{
  "n_layer": 12,
  "n_experts": 24,
  "d_expert": 48,
  "d_shared_expert": 0,
  "moe_layers": [0, 1, 2, 3, 4, 5, 6, 7, 8, 9, 10, 11],
  "balance_loss": 0.00434,
  "balance_bias": false,
  "init_std_router": 0.0207,
  "vocab_size": 4096,
  "norm": "rmsnorm",
  "seq_len": 1024
}
Below are experts of layer 8 (counted from 0) of a mixture-of-experts language model. Rows are named router (the router's row for the expert), gate (a neuron's input weights, with its number), up (a neuron's input weights, with its number), down (a neuron's output weights, with its number) and show model dimensions 0-95. Each number is 50 + 10 x the weight over its row's rms, rounded and kept within 0 to 99.
After each expert's rows: a language model's description of what the expert responds to. This comes from a sample of Wikipedia text that the model never trained on.

# expert 11
router:38 43 58 52 64 64 46 56 52 72 44 61 49 39 49 45 49 46 52 51 48 58 36 48 48 38 40 43 58 49 51 46 43 50 45 56 45 52 31 47 42 59 49 27 41 35 50 50 55 63 61 54 36 35 39 51 57 64 47 48 40 42 56 55 55 49 59 49 57 56 55 62 42 41 36 63 41 52 47 37 14 43 50 42 66 58 37 34 51 63 44 69 68 65 59 59
gate1:27 60 68 67 36 60 28 24 38 36 71 48 56 46 54 54 42 49 57 43 26 52 43 53 56 46 47 49 43 57 45 71 66 47 68 50 49 48 52 45 50 48 47 39 56 45 48 36 53 51 54 58 39 42 44 51 48 44 45 60 52 56 38 45 49 44 65 28 47 42 58 49 55 37 51 43 53 46 54 35 34 51 51 49 53 63 61 40 64 64 66 39 48 47 49 49
up1:28 51 67 66 31 36 20 27 38 43 58 56 56 41 47 47 42 46 53 56 41 48 38 47 54 45 51 35 41 70 56 61 61 57 47 49 55 57 62 44 44 45 50 53 40 52 55 21 48 61 58 61 38 45 49 47 52 39 56 42 47 53 47 53 52 43 79 28 66 58 55 46 60 52 43 47 50 52 55 42 46 39 53 58 44 52 57 39 54 47 56 50 61 55 44 57
down1:87 59 33 35 65 55 77 80 66 65 42 54 44 61 47 51 57 55 48 46 60 59 64 49 50 56 47 50 49 42 52 49 47 49 51 57 49 61 42 60 54 54 60 45 51 53 40 69 40 33 37 53 53 55 52 45 52 55 44 51 42 50 56 35 43 57 32 66 43 51 37 54 33 55 58 60 45 48 49 58 56 46 58 43 51 43 38 60 41 48 34 59 45 50 50 43
Description: Inner syllables of foreign place and personal names after a capital, such as Nebr-ask-a, Dh-ak-a, Her-th-a, California.

# expert 12
router:45 41 51 34 55 41 54 51 59 72 41 38 45 43 54 51 49 53 38 55 59 44 32 46 58 38 47 41 59 55 68 30 49 51 42 40 43 50 44 46 48 62 43 50 38 33 41 57 54 67 59 65 39 40 54 50 45 51 57 48 35 36 51 60 36 37 51 40 55 44 58 48 41 53 30 63 41 52 42 44 19 46 63 43 58 74 56 34 50 54 48 56 56 68 55 54
gate1:40 56 49 37 37 39 62 36 56 48 54 40 44 37 44 51 49 48 32 58 44 48 39 39 73 45 33 49 59 57 49 45 32 59 54 45 58 68 43 37 38 58 47 59 43 53 48 43 53 51 45 63 38 44 69 59 60 57 46 51 55 40 51 34 46 31 45 49 49 47 53 35 50 47 40 74 54 26 53 51 54 53 67 60 29 49 62 57 38 66 60 58 64 48 41 46
up1:41 55 39 52 53 34 66 49 51 43 35 54 54 53 28 51 44 41 47 57 46 45 63 25 70 57 45 50 54 52 50 33 55 56 52 49 52 47 49 51 78 45 39 42 39 49 40 54 55 53 51 46 58 57 45 50 52 55 63 41 39 30 29 51 43 54 61 23 51 46 53 40 51 50 29 50 63 30 52 59 41 50 58 51 36 62 35 61 44 46 52 59 53 52 37 38
down1:50 44 60 50 64 52 40 43 44 50 60 36 50 61 40 53 47 46 57 56 67 42 56 43 47 42 47 67 67 30 48 40 68 34 57 41 44 58 30 56 59 42 46 53 65 58 38 41 43 49 31 58 43 45 45 43 59 45 25 46 55 53 56 39 58 50 56 60 42 44 23 65 58 61 39 59 46 42 47 66 56 44 54 46 51 49 60 62 46 52 45 66 37 58 32 40
Description: Mostly the, The, its, their before a noun, plus nationality or institution adjectives like Royal, Russian, United, National.

# expert 21
router:40 29 49 46 68 45 54 40 65 66 52 35 73 44 38 46 48 35 45 47 55 50 32 42 54 35 41 49 56 58 46 57 47 72 43 45 33 58 44 34 44 62 44 45 51 47 46 53 66 48 53 55 36 42 59 43 56 47 77 32 49 36 42 43 39 54 61 40 57 61 59 55 45 61 52 68 31 44 40 43 44 53 48 44 62 44 54 50 45 58 35 53 53 45 57 57
gate1:48 50 57 50 43 43 67 57 40 42 39 34 53 51 61 32 44 36 43 46 55 64 61 41 57 43 59 43 53 64 64 61 64 71 56 34 44 57 48 56 26 48 63 47 45 55 41 44 70 65 50 40 33 42 55 54 47 54 51 39 52 28 50 58 45 54 56 49 61 42 41 50 44 49 47 56 51 45 35 51 49 52 76 26 60 40 60 56 46 40 42 42 45 45 43 65
up1:32 53 52 41 52 52 66 46 45 54 48 48 59 46 60 31 61 52 42 35 50 38 56 47 54 47 28 32 50 62 73 60 45 64 49 38 67 54 43 50 31 49 55 50 39 53 51 46 39 54 51 42 56 52 44 26 60 61 39 66 48 52 41 45 55 48 49 45 45 45 45 53 57 52 47 64 30 56 40 47 50 39 58 35 75 62 54 38 49 38 59 44 45 47 71 67
down1:59 74 57 26 34 35 53 33 41 54 49 38 34 53 53 70 46 53 55 62 44 54 60 53 57 56 24 48 37 61 51 47 59 65 49 33 52 48 46 55 52 41 49 62 46 63 39 57 53 70 47 54 45 56 49 33 41 59 50 47 65 55 41 64 55 45 49 42 40 50 62 40 41 34 57 44 53 54 35 54 59 39 63 57 55 45 60 66 61 48 50 42 35 54 37 46
Description: Core clause words in prose: was, is, has, been, had, became, and, plus subject pronouns he, it, they.

# expert 20
router:32 40 41 34 31 48 53 60 48 54 51 39 49 53 52 42 56 49 21 41 44 47 40 54 48 32 39 40 53 54 55 47 57 55 55 38 45 52 55 44 43 51 34 47 31 43 58 73 58 46 57 39 48 32 48 58 66 53 61 47 68 32 57 62 33 52 66 45 60 59 44 75 48 42 50 57 42 60 44 47 32 54 52 52 57 46 39 38 42 55 35 49 55 54 46 61
gate1:47 45 37 40 49 45 22 75 51 46 53 40 41 53 57 48 71 36 26 45 58 50 42 48 51 57 27 50 55 52 49 48 59 33 42 48 46 48 64 40 65 70 49 55 51 33 50 68 50 52 48 46 58 34 45 47 50 44 64 46 58 48 35 57 42 50 40 45 53 64 52 60 46 48 30 45 46 59 56 53 47 46 49 66 48 57 34 30 54 53 36 49 38 36 49 52
up1:64 49 34 54 53 52 50 54 66 52 46 53 55 33 32 52 49 32 39 60 69 56 44 59 50 38 47 49 54 38 45 48 50 44 72 41 59 48 48 51 52 42 49 63 44 59 52 34 43 60 39 56 58 58 39 55 59 52 52 50 65 64 50 60 54 53 40 41 42 45 41 46 49 59 65 64 47 47 47 71 81 60 37 60 54 45 52 46 44 43 56 21 72 55 47 55
down1:61 35 58 46 65 46 68 35 49 43 53 61 66 62 59 50 47 49 41 54 43 62 56 51 54 46 53 45 46 63 53 37 48 69 57 63 41 60 58 56 48 50 75 48 39 51 61 63 73 64 63 49 41 43 41 60 53 49 47 43 43 46 60 58 47 55 57 43 57 52 41 47 47 81 49 49 74 53 34 48 62 41 32 50 40 67 60 39 54 58 49 50 50 51 35 51
Description: Opening chunks of words and numbers, such as pro, adv, ar, en, response, and century or year prefixes like 201, 18, 13.

# expert 5
router:43 34 49 40 50 70 55 63 57 55 64 40 69 40 28 53 60 52 39 41 50 31 37 42 55 33 36 45 50 55 63 39 71 62 36 52 44 65 51 55 41 67 53 45 42 38 45 62 61 65 63 51 36 52 44 49 65 67 47 53 60 51 47 67 44 35 50 50 58 50 51 57 46 60 45 51 52 50 42 48 34 38 58 38 55 62 36 40 52 58 42 48 44 46 61 53
gate1:40 41 42 47 60 66 59 57 52 63 60 49 64 34 72 61 54 58 55 47 48 44 37 35 62 45 51 71 68 42 68 66 53 50 54 64 30 53 43 55 37 58 56 43 53 21 39 38 47 65 52 43 47 59 36 44 49 45 41 54 60 57 42 62 59 50 54 48 67 40 62 50 40 59 47 65 46 52 52 49 50 39 47 39 55 50 37 43 42 53 50 53 39 69 48 54
up1:38 48 48 49 44 48 54 47 34 52 62 54 57 49 79 61 47 58 68 37 45 32 48 34 56 48 49 59 48 39 45 59 52 45 36 47 44 54 52 61 46 54 53 72 48 32 33 47 44 51 44 40 46 55 36 46 52 41 48 60 64 60 40 69 67 30 37 40 47 45 43 39 44 36 51 61 49 68 35 62 60 49 51 52 45 35 48 52 38 51 60 64 34 59 41 50
down1:60 33 48 55 57 49 47 42 40 28 66 41 61 55 70 56 72 58 51 55 45 43 42 54 51 51 56 48 51 35 52 47 80 32 44 65 52 53 51 65 48 37 47 57 57 40 50 40 39 51 44 51 45 59 44 38 32 45 59 51 46 60 44 67 54 59 48 31 50 46 51 56 59 65 71 56 53 36 51 58 63 35 55 46 54 54 40 61 56 42 67 36 38 60 51 56
Description: Capital letters and pieces inside acronyms and abbreviations like ARIA, RMNZ, QAM, plus direction words north, south, east.

# expert 6
router:54 30 45 45 56 46 45 66 56 55 39 49 51 52 37 37 48 46 38 57 62 40 41 45 59 33 46 34 48 68 55 46 48 56 41 56 56 59 52 27 39 61 48 53 29 42 61 64 61 70 69 57 37 42 63 48 54 64 48 47 40 48 65 54 47 42 50 44 75 69 58 51 41 61 33 56 45 59 40 54 48 59 52 47 46 53 35 40 47 34 51 61 49 59 53 55
gate1:49 39 49 46 47 57 48 52 44 56 44 37 34 55 38 60 56 43 48 74 45 32 31 48 56 46 50 58 66 57 75 72 52 66 57 60 45 43 37 47 46 34 55 60 64 57 49 41 57 28 63 34 42 35 45 54 34 53 55 60 56 35 64 44 58 53 63 51 51 56 48 48 60 56 40 42 41 46 43 42 40 43 50 41 42 43 49 45 40 31 60 56 57 49 55 60
up1:41 39 63 52 42 55 51 53 52 46 61 44 52 42 55 30 46 48 55 43 47 58 65 39 71 56 54 39 51 24 37 45 61 52 60 57 64 43 56 50 55 64 56 52 59 44 74 66 44 43 47 24 66 55 41 51 56 28 56 56 40 61 45 61 56 49 48 57 57 44 56 51 28 56 68 33 54 48 46 54 40 40 56 57 56 46 33 53 45 49 40 31 51 45 50 57
down1:43 51 63 33 47 49 62 41 57 46 57 34 63 51 49 52 50 29 49 38 42 45 42 55 40 53 46 63 50 60 58 60 64 61 52 51 38 53 46 68 64 61 49 40 54 50 69 51 38 20 47 54 38 38 49 41 41 51 49 68 54 35 60 51 33 55 52 39 44 53 47 55 50 59 56 38 48 52 36 44 46 53 53 38 53 55 59 43 34 53 35 17 58 53 36 50
Description: Single capital or lowercase letters that begin a word, often names or taxa, as in C of Crassispira, g of gypsum, Giants.

# expert 14
router:38 37 53 40 43 56 54 66 43 62 49 31 56 58 42 49 31 33 47 44 54 45 45 47 61 35 48 46 45 55 50 50 40 70 44 35 40 50 43 53 42 50 43 48 46 39 56 47 51 58 66 66 24 47 44 49 50 80 45 50 39 40 53 54 50 39 63 38 65 58 54 59 53 43 58 67 37 53 36 52 37 55 55 36 65 60 36 39 45 55 44 55 72 50 51 48
gate1:50 49 31 58 35 51 67 49 43 51 40 41 44 36 50 60 60 42 56 38 56 45 41 44 46 49 42 46 62 67 45 41 39 50 48 36 67 48 62 59 54 32 48 60 45 39 44 58 48 48 68 42 55 60 30 38 57 41 39 39 44 39 48 45 44 44 50 42 53 48 77 47 61 54 49 51 50 39 35 59 38 58 38 43 46 65 50 36 33 37 59 73 53 32 59 46
up1:48 45 60 43 57 60 51 46 48 48 51 37 62 56 55 45 24 33 62 44 51 49 51 43 45 41 45 39 36 46 62 59 15 53 38 48 52 42 46 61 55 50 47 47 44 59 54 57 42 59 60 52 42 42 42 59 52 56 38 38 71 63 67 50 40 43 44 45 51 44 37 41 48 61 62 53 48 43 44 38 60 24 49 62 60 49 53 33 34 49 70 48 37 40 39 43
down1:40 64 44 43 65 33 54 47 45 45 43 47 65 54 63 52 50 45 59 37 47 52 41 39 56 53 44 63 74 51 57 50 48 67 56 49 56 39 26 67 53 54 57 58 50 39 51 56 53 49 51 32 52 48 48 35 41 81 30 59 69 55 55 50 42 49 52 63 54 49 42 43 53 80 60 58 61 50 55 46 43 40 45 40 67 54 55 38 57 54 60 43 51 54 54 47
Description: Inner pieces and stems of longer words that take suffixes, like min, stat, loc, reat in creatures, ot in locomotive.

# expert 2
router:45 38 52 55 58 49 50 59 51 60 56 60 45 39 46 50 48 44 48 45 64 32 49 51 53 39 47 33 54 57 44 45 56 64 26 38 58 57 42 53 55 62 63 46 28 33 53 64 49 60 55 62 43 39 51 43 65 66 49 35 56 27 54 51 36 40 46 37 69 59 52 63 49 52 46 49 36 44 44 35 37 44 47 52 42 70 59 45 58 51 49 67 65 56 48 72
gate1:33 43 54 47 46 42 69 64 60 44 55 46 54 55 48 39 63 48 53 53 58 61 53 48 38 42 57 45 61 41 44 41 64 41 55 50 53 34 63 50 55 35 44 51 34 41 45 59 55 64 46 38 53 44 51 49 80 38 49 48 46 31 55 67 27 40 51 49 57 46 44 49 62 45 41 76 43 49 50 31 53 57 61 47 50 73 54 58 63 50 41 54 37 66 54 46
up1:59 38 47 51 54 58 59 46 48 44 53 60 40 43 49 46 49 62 65 51 56 49 61 55 46 53 43 47 43 29 68 47 52 48 35 57 53 40 54 49 56 51 38 41 43 61 47 40 27 62 57 53 65 41 61 34 52 57 55 55 26 37 52 56 57 54 59 46 45 54 49 59 25 34 50 42 42 39 43 36 59 40 63 50 72 60 47 48 32 74 56 65 46 42 32 57
down1:48 38 45 70 52 33 58 41 47 52 39 35 50 32 58 63 54 61 38 53 51 40 59 45 57 52 53 27 57 46 43 44 66 63 56 33 37 42 48 63 51 59 52 52 61 56 52 67 52 50 48 57 67 52 61 57 55 61 54 61 52 47 56 46 40 42 43 48 52 59 59 50 16 62 56 51 43 46 54 45 51 48 75 37 38 61 61 63 49 46 33 46 56 66 46 44
Description: Name-starting pieces and particles such as De, de, Le, La, El, Mc, J, as in La Cueva, Elena Kagan.

# expert 13
router:49 29 56 41 71 45 35 51 53 70 55 41 48 49 43 53 42 39 32 45 52 53 43 44 64 41 33 56 56 59 51 41 54 76 40 59 47 46 51 42 43 49 45 49 49 37 59 60 83 61 60 62 46 45 46 45 48 57 54 43 52 47 57 58 39 56 52 35 67 51 50 73 45 43 56 58 43 56 58 39 49 68 49 53 42 54 47 48 43 60 41 56 78 48 53 44
gate1:50 49 54 64 52 55 43 56 37 58 36 39 33 43 53 60 44 72 46 40 54 43 26 44 48 45 49 27 52 52 66 51 33 48 47 40 58 54 54 44 33 40 53 70 55 44 38 50 57 49 40 57 51 47 43 27 38 67 47 58 61 40 47 48 44 50 67 35 63 28 53 42 40 46 52 49 33 46 57 48 43 49 55 40 40 44 56 65 45 43 54 50 73 52 42 53
up1:38 46 45 48 40 55 45 58 41 44 57 75 26 46 63 36 69 47 49 54 32 28 57 40 36 33 53 39 36 62 64 49 57 38 63 41 48 53 47 43 51 43 41 48 36 41 56 42 28 45 48 44 65 46 43 35 49 52 47 54 41 55 48 37 55 34 42 69 38 51 44 42 30 57 59 43 62 43 49 48 41 58 40 56 51 64 47 55 52 46 64 51 50 54 40 46
down1:32 59 35 56 49 63 37 53 52 49 64 46 44 34 54 41 55 33 36 48 50 59 62 47 59 41 52 65 46 31 29 43 60 58 51 47 53 64 59 66 59 59 42 61 49 61 46 52 42 31 60 41 69 39 31 58 65 54 43 50 49 48 37 53 61 49 43 68 48 67 49 30 38 51 37 64 45 54 54 56 46 42 50 59 53 59 35 49 39 46 60 54 49 60 44 39
Description: Verb stems and endings after to, was or he, such as occ(ur), acc(elerate), took, moved, plus where, that, due.

# expert 23
router:41 36 48 56 56 61 44 71 66 53 59 59 59 34 38 48 44 43 52 59 48 40 42 57 58 42 49 37 59 62 57 54 53 58 51 50 44 50 36 36 45 51 58 45 32 27 54 62 58 66 58 50 36 37 43 34 54 63 67 45 62 38 51 43 44 59 57 46 56 63 64 54 30 58 43 55 33 58 53 40 32 55 49 55 59 52 47 33 46 63 37 54 67 66 46 55
gate1:39 47 52 53 49 57 51 33 40 57 41 63 39 32 65 45 37 35 44 54 61 42 46 54 63 46 45 47 76 51 55 57 66 54 41 46 57 43 53 56 42 45 49 45 43 61 57 46 61 37 60 63 56 52 47 70 51 60 48 12 40 65 61 54 36 58 57 27 58 40 36 55 53 39 51 60 65 53 50 53 51 52 46 36 56 53 54 53 45 59 48 65 48 44 61 57
up1:35 50 66 58 49 46 59 62 58 38 62 53 33 38 45 56 58 38 51 53 40 38 63 54 37 54 56 49 43 54 56 60 49 74 68 43 39 49 38 50 61 37 58 47 47 61 39 63 63 43 58 43 54 52 32 36 62 56 43 41 63 55 49 31 38 63 45 41 68 50 53 43 41 48 54 47 60 54 66 35 37 48 39 51 35 53 38 43 53 54 41 78 57 45 53 54
down1:58 66 38 52 55 40 65 41 49 52 51 52 52 43 62 54 63 43 33 40 51 33 25 62 45 67 49 43 54 65 50 40 57 56 33 56 49 41 37 69 50 47 42 53 45 64 50 55 35 26 50 54 55 52 44 43 38 46 57 48 43 60 51 52 44 34 60 40 41 36 45 52 49 50 50 44 65 35 63 62 57 34 56 62 63 66 68 49 46 65 59 39 40 60 48 54
Description: Letters and diacritic pieces inside non-English personal names, such as ü, ö, ić, sk, as in Zebrzydowski, Magilton.

# expert 1
router:45 48 49 37 75 54 61 66 77 63 43 43 53 34 27 49 51 45 50 39 45 38 36 55 49 42 51 45 55 55 47 50 50 63 51 44 40 44 41 46 42 51 46 44 34 30 53 58 58 46 59 64 51 41 56 49 56 61 58 45 49 35 59 49 45 40 49 43 63 55 50 70 41 47 50 63 35 49 40 34 31 56 47 41 62 58 41 41 38 52 40 62 72 60 61 52
gate1:28 50 28 30 58 72 60 53 47 51 59 51 51 46 47 56 40 42 43 34 44 38 54 56 64 51 46 48 66 51 42 47 59 52 26 46 49 31 62 45 63 60 52 47 41 43 55 52 59 70 51 46 35 59 35 53 45 51 68 46 59 60 52 54 52 50 58 72 48 51 46 61 52 39 39 48 50 45 54 46 35 62 51 58 50 61 52 51 53 43 68 49 46 71 56 73
up1:58 44 49 42 53 52 63 80 52 64 53 66 55 54 56 57 59 45 51 46 62 62 58 52 44 38 36 49 49 37 54 48 48 37 66 61 42 59 38 48 46 76 51 40 43 43 51 59 54 43 53 46 37 53 58 50 49 66 64 51 52 35 80 51 54 42 41 65 55 37 33 50 47 63 44 51 40 41 46 46 47 52 74 54 53 60 37 68 48 56 45 67 62 49 53 44
down1:55 64 42 61 28 61 61 55 55 63 47 47 61 41 46 65 61 54 47 47 43 62 36 43 52 19 54 46 44 59 59 45 59 60 51 35 43 53 56 37 33 37 46 60 51 53 55 51 50 36 61 66 37 39 58 40 56 54 37 58 38 29 37 56 55 45 48 47 60 57 46 69 41 52 50 67 51 56 25 64 43 54 59 40 48 53 40 41 53 53 39 57 49 55 44 45
Description: Final pieces of surnames and place names, such as -son, -ington, -ford, -ić, -ville, as in Harrison, Petitioner.

# expert 22
router:32 37 29 37 66 47 46 71 67 71 50 34 56 47 33 53 41 58 47 60 52 51 42 52 41 40 40 39 57 59 54 46 55 60 40 40 43 48 44 38 49 56 43 54 49 46 58 49 53 69 56 54 45 51 50 44 58 52 53 32 64 29 71 57 51 38 52 47 60 57 52 68 45 47 29 55 38 58 52 45 52 45 60 46 65 51 51 31 59 50 41 42 61 60 54 67
gate1:39 47 44 44 38 35 62 41 49 58 45 45 40 52 39 47 50 56 43 58 51 49 47 66 41 52 57 28 54 48 56 50 53 69 35 54 61 60 43 58 49 47 58 55 50 55 63 40 52 52 43 49 70 58 38 51 52 36 61 40 63 63 44 35 48 39 36 33 54 62 59 47 32 41 47 44 41 41 74 53 46 47 32 33 53 77 45 42 48 69 50 48 62 38 61 45
up1:35 54 51 51 63 53 42 56 50 45 49 55 56 66 38 63 60 60 41 55 50 50 76 39 48 57 49 43 54 37 53 69 43 38 33 41 55 60 45 53 51 52 41 51 46 57 60 47 44 65 61 29 51 67 52 72 57 44 30 43 56 59 45 65 51 43 35 24 46 56 40 48 50 40 39 41 30 46 44 69 47 60 69 62 50 50 49 62 49 58 52 47 55 55 45 40
down1:65 65 48 49 47 48 63 46 62 51 58 61 42 45 42 61 61 53 43 44 72 43 28 45 49 61 52 41 48 58 33 38 50 48 50 51 57 38 51 58 34 48 49 53 29 70 58 42 47 47 52 47 56 38 45 36 56 44 45 40 32 60 61 52 32 40 66 46 50 45 36 43 54 53 49 48 66 63 46 39 44 37 57 47 47 70 61 44 27 43 44 56 30 61 60 60
Description: Final pieces of words, often plural or past endings fused with a comma or quote, such as ers,, ities, ed,, 1998.

# expert 18
router:37 28 36 28 63 51 64 44 53 72 48 60 46 45 35 45 37 44 39 39 50 50 43 43 57 34 46 30 63 52 51 51 51 59 52 42 42 49 44 42 43 44 42 42 43 40 53 50 53 55 55 62 55 46 33 55 60 39 49 45 47 47 51 53 30 47 50 34 61 60 63 62 40 57 51 46 40 59 41 46 19 50 57 46 42 70 53 41 33 52 51 54 47 55 59 66
gate1:52 45 43 62 72 40 50 50 47 63 45 51 54 50 40 50 45 41 44 42 59 52 61 58 47 46 60 50 51 70 60 54 45 62 63 71 43 38 44 56 46 59 36 51 49 52 63 34 49 45 54 63 40 31 37 39 45 55 57 49 62 44 37 53 56 67 31 51 69 52 73 51 62 53 33 59 45 64 51 54 58 42 30 38 45 50 60 57 30 63 55 46 62 59 58 51
up1:58 59 46 50 54 62 38 66 62 30 39 40 49 48 62 45 58 58 58 44 33 58 37 46 45 57 40 45 35 49 43 62 37 42 45 53 58 67 55 40 58 46 77 35 42 43 46 66 54 40 45 49 67 44 56 56 33 60 52 47 48 48 52 32 44 42 60 54 46 56 19 49 43 47 58 44 44 51 50 48 42 72 65 59 59 40 54 40 50 51 39 50 47 49 39 69
down1:56 44 59 48 57 53 42 53 42 53 48 32 58 53 62 45 33 45 56 42 41 47 69 50 53 49 53 67 62 65 53 34 35 39 58 44 59 55 40 42 38 43 58 44 58 47 28 37 68 58 51 49 31 42 46 45 54 38 59 45 48 51 54 50 59 60 35 55 46 54 73 37 67 50 39 61 44 54 52 62 85 51 46 48 47 53 40 62 42 59 57 40 58 41 39 45
Description: Row-opening pipes, list dashes, colons and heading equals signs that start wiki table rows, infobox fields and headings, like Born: and Genus:.

# expert 19
router:54 32 56 57 56 42 49 63 50 61 47 51 60 53 42 34 39 50 45 41 64 41 42 47 43 29 47 47 62 43 63 44 40 65 39 44 46 50 42 38 62 57 52 43 42 38 53 56 61 72 59 53 54 30 60 35 72 43 47 39 39 43 53 50 54 39 65 35 62 61 53 70 47 54 35 48 46 57 60 37 37 48 46 61 66 49 33 39 59 52 55 52 59 69 45 48
gate1:57 41 42 52 56 63 45 56 59 48 32 45 50 52 43 44 46 50 37 45 59 47 37 47 48 35 59 37 47 48 42 54 47 54 64 45 48 44 65 34 53 39 35 58 41 44 44 53 30 51 38 66 63 46 53 38 67 71 55 31 39 49 44 38 48 24 48 55 45 48 61 37 57 44 60 32 53 52 48 45 54 39 48 59 61 45 36 51 72 38 41 40 49 56 30 64
up1:58 54 52 51 61 51 47 42 52 51 51 52 50 62 31 51 41 48 68 64 35 59 38 46 69 47 52 36 31 55 65 54 53 39 34 60 41 40 46 64 44 51 43 44 39 45 46 37 50 23 57 52 43 56 42 66 30 61 49 66 53 56 59 41 53 54 48 58 39 35 53 45 35 62 50 44 43 43 43 48 59 39 49 38 28 56 56 54 34 72 58 49 48 33 56 54
down1:64 52 53 37 65 49 35 60 47 50 30 44 62 52 39 42 50 40 53 35 51 49 66 47 47 45 43 55 59 47 65 61 47 59 55 50 50 37 72 26 51 42 39 41 51 31 58 45 46 40 75 54 46 46 51 40 52 49 69 51 69 48 38 57 53 29 58 56 55 43 63 62 49 55 41 40 54 53 53 47 62 47 61 38 68 55 46 49 53 68 56 57 53 38 51 31
Description: First pieces of capitalized names and words after a space, such as Cor(by), Cap(tains), St, p, f, new-sp-aper.

# expert 8
router:33 35 49 37 63 43 44 67 58 59 47 45 51 37 39 50 44 37 44 40 63 46 38 39 66 35 46 67 52 49 48 49 63 60 41 30 22 42 42 31 41 52 56 41 33 41 58 47 55 53 44 50 27 33 60 48 49 51 56 60 39 48 51 66 38 38 53 37 67 64 49 62 46 48 45 51 47 46 53 49 45 42 64 46 54 53 52 51 40 54 57 62 60 62 55 60
gate1:34 46 43 41 64 48 49 48 61 42 57 41 51 26 53 64 49 30 48 46 38 58 55 53 35 38 42 58 42 50 45 56 52 54 44 61 21 59 41 41 56 62 65 59 41 45 48 39 65 45 63 59 48 43 60 46 43 41 45 62 35 43 53 75 31 44 48 45 60 45 36 58 50 46 51 56 43 67 53 70 46 30 48 50 45 49 56 43 44 49 59 51 59 66 40 45
up1:57 50 49 42 51 45 38 45 53 48 52 52 59 49 61 55 35 44 41 26 72 55 63 58 48 53 56 55 50 64 54 53 59 57 65 42 46 61 59 46 53 48 51 62 59 57 45 48 53 62 31 44 41 62 51 57 57 54 39 58 53 44 50 54 41 51 41 50 72 58 59 53 34 64 65 55 38 66 62 30 60 33 44 54 32 32 46 52 64 62 66 54 45 65 61 30
down1:70 47 45 59 55 35 37 46 60 45 26 49 47 54 45 52 50 39 50 56 60 44 48 45 57 68 57 43 43 38 33 33 60 56 53 36 58 62 49 28 39 38 70 43 60 45 62 28 61 42 46 47 50 50 48 65 50 54 46 40 42 61 55 37 44 63 33 42 49 41 60 49 55 63 46 39 58 58 45 55 68 58 52 55 70 42 56 32 51 53 50 37 65 50 48 53
Description: Articles, quantifiers, possessives and adjective endings before a noun, such as this, many, same, his, -ical, significant.

# expert 3
router:45 41 48 38 58 51 47 64 52 66 59 30 46 39 36 51 40 47 51 45 48 32 40 49 58 38 38 56 57 57 42 53 49 67 33 44 34 52 45 45 41 42 47 47 43 34 55 67 50 73 58 52 44 41 43 42 56 57 56 63 57 50 62 57 42 32 54 35 60 56 51 72 39 43 37 60 44 33 56 41 34 54 46 41 61 49 30 31 47 51 54 53 44 55 64 64
gate1:46 39 41 35 52 27 65 64 63 44 56 27 43 75 33 40 54 37 45 55 29 45 56 38 56 46 57 60 48 50 61 49 65 60 44 37 22 44 61 50 40 58 47 55 61 51 48 37 48 53 59 39 45 42 57 56 57 43 44 59 51 59 61 39 52 43 34 67 52 46 51 58 46 64 54 45 52 36 56 55 60 53 62 45 65 45 38 48 45 45 45 37 46 50 49 41
up1:48 53 28 37 46 26 54 44 60 48 51 37 45 57 37 50 67 65 46 38 37 41 50 40 40 49 53 62 52 37 58 40 42 50 54 65 40 33 61 43 56 52 56 38 64 55 57 51 51 47 52 37 53 61 53 49 33 44 55 45 36 54 32 55 40 38 46 58 41 53 57 66 61 53 48 57 59 44 55 55 65 40 40 35 56 65 36 24 53 36 41 57 45 47 58 39
down1:60 88 50 55 59 48 55 52 58 46 45 47 52 37 56 71 40 47 48 65 56 61 41 55 41 45 38 34 55 53 56 46 33 47 45 43 54 62 50 43 60 49 63 41 69 25 59 40 39 37 31 63 48 58 53 57 51 41 48 46 52 48 56 47 55 50 35 49 51 64 62 56 53 57 39 36 38 55 54 55 48 47 42 48 43 65 50 38 38 57 48 48 69 67 56 37
Description: Noun-completing pieces and whole nouns, often after the or a, such as -ation, -ment, World, song, line, role.

# expert 9
router:50 36 36 32 58 53 41 72 77 64 34 60 47 49 39 45 53 55 38 56 44 35 50 43 58 34 35 53 51 51 53 45 55 64 44 45 50 37 37 35 40 55 47 40 52 28 55 53 54 52 56 49 37 52 54 38 59 70 59 44 48 46 51 48 43 53 54 58 57 58 52 59 58 56 42 54 41 47 53 47 31 43 43 21 59 72 50 51 41 46 53 59 64 55 59 63
gate1:49 39 38 43 53 49 32 51 48 45 50 68 17 61 34 55 50 57 45 42 53 43 47 17 44 46 42 57 40 49 58 47 41 63 49 49 51 35 22 55 47 33 54 61 36 46 41 62 50 45 55 44 50 42 46 38 53 43 57 35 46 48 52 61 49 33 53 51 42 69 41 53 57 66 45 50 66 43 55 52 56 55 36 47 53 69 47 44 39 53 48 62 47 45 54 57
up1:48 46 69 59 36 48 59 36 52 33 52 42 52 67 37 35 56 43 54 52 47 67 41 61 48 57 50 39 49 46 45 56 60 37 48 40 51 60 34 42 53 58 38 54 74 35 33 43 38 49 54 55 35 49 44 55 55 46 57 64 50 44 42 41 51 47 34 61 58 40 27 47 60 50 55 42 49 58 55 55 38 40 49 42 58 50 32 50 35 40 47 35 64 63 45 74
down1:64 49 51 56 56 55 46 38 43 58 47 36 48 41 59 37 40 49 38 33 55 32 42 40 69 42 57 43 58 55 59 43 48 56 59 60 47 42 28 41 49 48 55 49 52 62 65 54 46 47 42 32 41 55 45 33 57 47 51 65 41 48 48 49 47 55 62 53 41 52 52 53 49 58 52 43 52 59 41 11 32 32 39 47 51 66 56 52 31 45 45 50 54 56 34 68
Description: Closing parentheses ending headings or list entries like (film) and (disambiguation), numbered items like 4), and title starts.